Weights of a small mixture-of-experts language model, trained from scratch on English Wikipedia.
Size: 8 layers, width 384, vocabulary 39312.
Experts: 128 experts in each of 6 layers, a shared expert of 192 neurons.
Training: a variant of SOAP for the experts, 326M tokens, 4976 steps.
Below are experts of layer 3 (counted from 0) of a mixture-of-experts language model. Rows are named gate (a neuron's input weights, with its number), up (a neuron's input weights, with its number) and show model dimensions 0-127. Each number is 128 + 24 x the weight over its row's rms, rounded and kept within 0 to 255. Numbers have three digits each.
Before each expert's rows: a language model's description of what the expert responds to. This comes from a sample of Wikipedia text that the model never trained on.

# expert 55
It responds to: First capital-letter pieces starting names or terms, often taxonomic authors, species and product names, such as St in Staudinger, B, C2-05, Spect.
gate0:120106145138066125132139140152142085137112084148082149150153125133123126111085153128131117167156089091103153125115126104113115163123097129151152107134142147142178089126115120168136092140108148114089117087103132115113146133148095135122126122147170168089126138139118100137111115096172114124159099124102147123136150107161163131195139158144100128143113169108132108120114124124144155127122
up0:127123157166118144121127125141096137092133149120098080125127132114112147163153116135162127115059142166115140120145120097154147114085104127139112157124133171179078166152144150188129169120125100094111134117144158131161087122182131115147095117077138141114180162133120119151140123133142115131141096114094125155111128124106094100100118118117166111075128087142133114173139140143120105126140

# expert 35
It responds to: Field-label nouns in infoboxes and taxoboxes, like Binomial name, Full name, Genus, Species, Coordinates, plus kinship words like wife or son.
gate1:167091122143112160163101118139112092148096117153120152103129134179099158118128105144107143106076122117106132133139086130134128142112115123122155130145170103153134099129133093108153159174108172160160135137122115102119133150102116142109119119156179141112098090113081136161131130137120120103115127150162162113098125136138134145121150088121159089130140141156134145128125135119133131190105
up1:139153097091167138137144111137141137099139149112154141138098132112115135116164114146102120114162126109114135122139082112133107153109143139143103106174105167139174129180118070124077148159116123156096124145131127143144098127125101150109106118103118142117151143166144150129105115098123119132173081140112127152093073117160112117150144132158141160115107179119098133144101175174094136121135

# expert 25
It responds to: Prepositions following verbs or nouns, mostly of and to, plus against, into, under, such as defeat away to, in the event of, attacked by.
gate0:122139113156118095140134124118151138135118084110119132102118196096140136144137150138122127112115124080161101098141119101123111157125126129123082114147131118097123117130127117147138112134154125133140107092095132116147148111126116144095144105146126148154125122102115146124157131105145078145116123133108116145142120137170151151126143133120098136153126143095149138113091154112119136095144
up0:171099142100150149149134120136120134134129156148119114148149085146140102151118156170087096130123112142115154137093128152115144106107133100096114146113106140170128143128124122099108159117110134150122109093150115143112113149139146102130119113130145106094142146140111125164104111143105141100115175092065159126138146111087089121146113139142106098113114128168137126166148087187120163160126

# expert 46
It responds to: Short syllables beginning foreign or uncommon words and names, like San, El, Los, Sal, or pieces such as ou, â, hel.
gate0:119133117064145125105114103146132099117146115116098112116120122143143118099129147128099125117122135146133129139139130141098145152158116094078176141170101116104106131095150113094132113151132124166114124166141130166132130115147116123077148145127164134133123120099163154135115125127125089140141123092106147106115102145085110145128101104133159126085140165128110114152086113124112150123101
up0:133112135150123082132140120108113119110139126155162122155127148106118119156114114159156124147133108128128132133079109117105068123101167113149075104118164153150169140153102144145131127111119136080163176106135090058089094167095112131149156115181107107119095130142090152137125155134100119159120129154130129110129140159131147145150170133128124133149142124156153187103139144121138141120136

# expert 17
It responds to: Occupation and role nouns in biographies and infobox fields, like footballer, politician, novelist, coach, member, and the heading Personal information.
gate1:097115185150108114147147138148121139141132133116117104133119129147108134166124121139108107133110108149122109107147126149145152179136126148108136126139185138143089114142152124140119117130099084130138132163139111121151139120118116105085141121135138157149116136140131084139129099111143130156103138157115168101107137124121134162069121162158136113125176121120118074205141150103103130140120
up1:109137160134098116150142122119154153076145090148063149119167123126141133108098105152117173074118159081156178119108170134119112123092117091134120109134135108130154165092110131118059116136115128112080152149141163106102095112107120104148139124121101135110134146139182123134104162120108091127125140104135166088145116157152099145154116092138136157115147182097143121132087122148125097123064

# expert 32
It responds to: First pieces of split words, often Latin prefixes like un, ex, def, disc, inc, followed by suffix pieces such as -ation or -ing.
gate2:188106094136112162165146129096105096124160148159101153142121157151129108140122124144123084118131105121150149143115120134125087142128144134140083109152064113113118098166150094135134101113143155098057093132125110079112132135114128159102105115105133099140112154065102139115091174144158104102145137118131163079147124129132151153101145099126109097124136147117103105116150142113097152146130
up2:158091125141125185151155122147119137088124151128106094125100082137113122127122120093157105133100084148162136145120103151087099172117136123117112107117109092154099103190140120138125110123132125123114113128130132122138137150143144165091148122127154111104144117095109176140122125150194116117145129144146134116134129112117133176096102125123152094115147139141146093121109136096137139167172

# expert 52
It responds to: Single capital letter starting a split word, usually a name at paragraph, heading or quote start, such as M in Mason, B in Bognor.
gate1:161196095139129135140121122116141191145162100129122109172136142157166114081145147164138110136126115089148115149117142124142144168143111116111135135117095137110127141097129100124090127137141104091159102127130132148158193146132104107115095154131124101101092126118149131106123124117166093161110147131176095140120118122123151085166102134161178105126139093136132104083129135081125115186124
up1:120113136110159128131138093124105108152164138125157132157165091128153152145194097123143085141123150159107132116154105058133138095111137089114127129126158174148123105123133085137190126132106103136115178130108162121123128170170059067117159082147085124137117140124162153131139126110133145094099106152133135178121128175148086135120118159135165141148121107136136121107108093148121141124154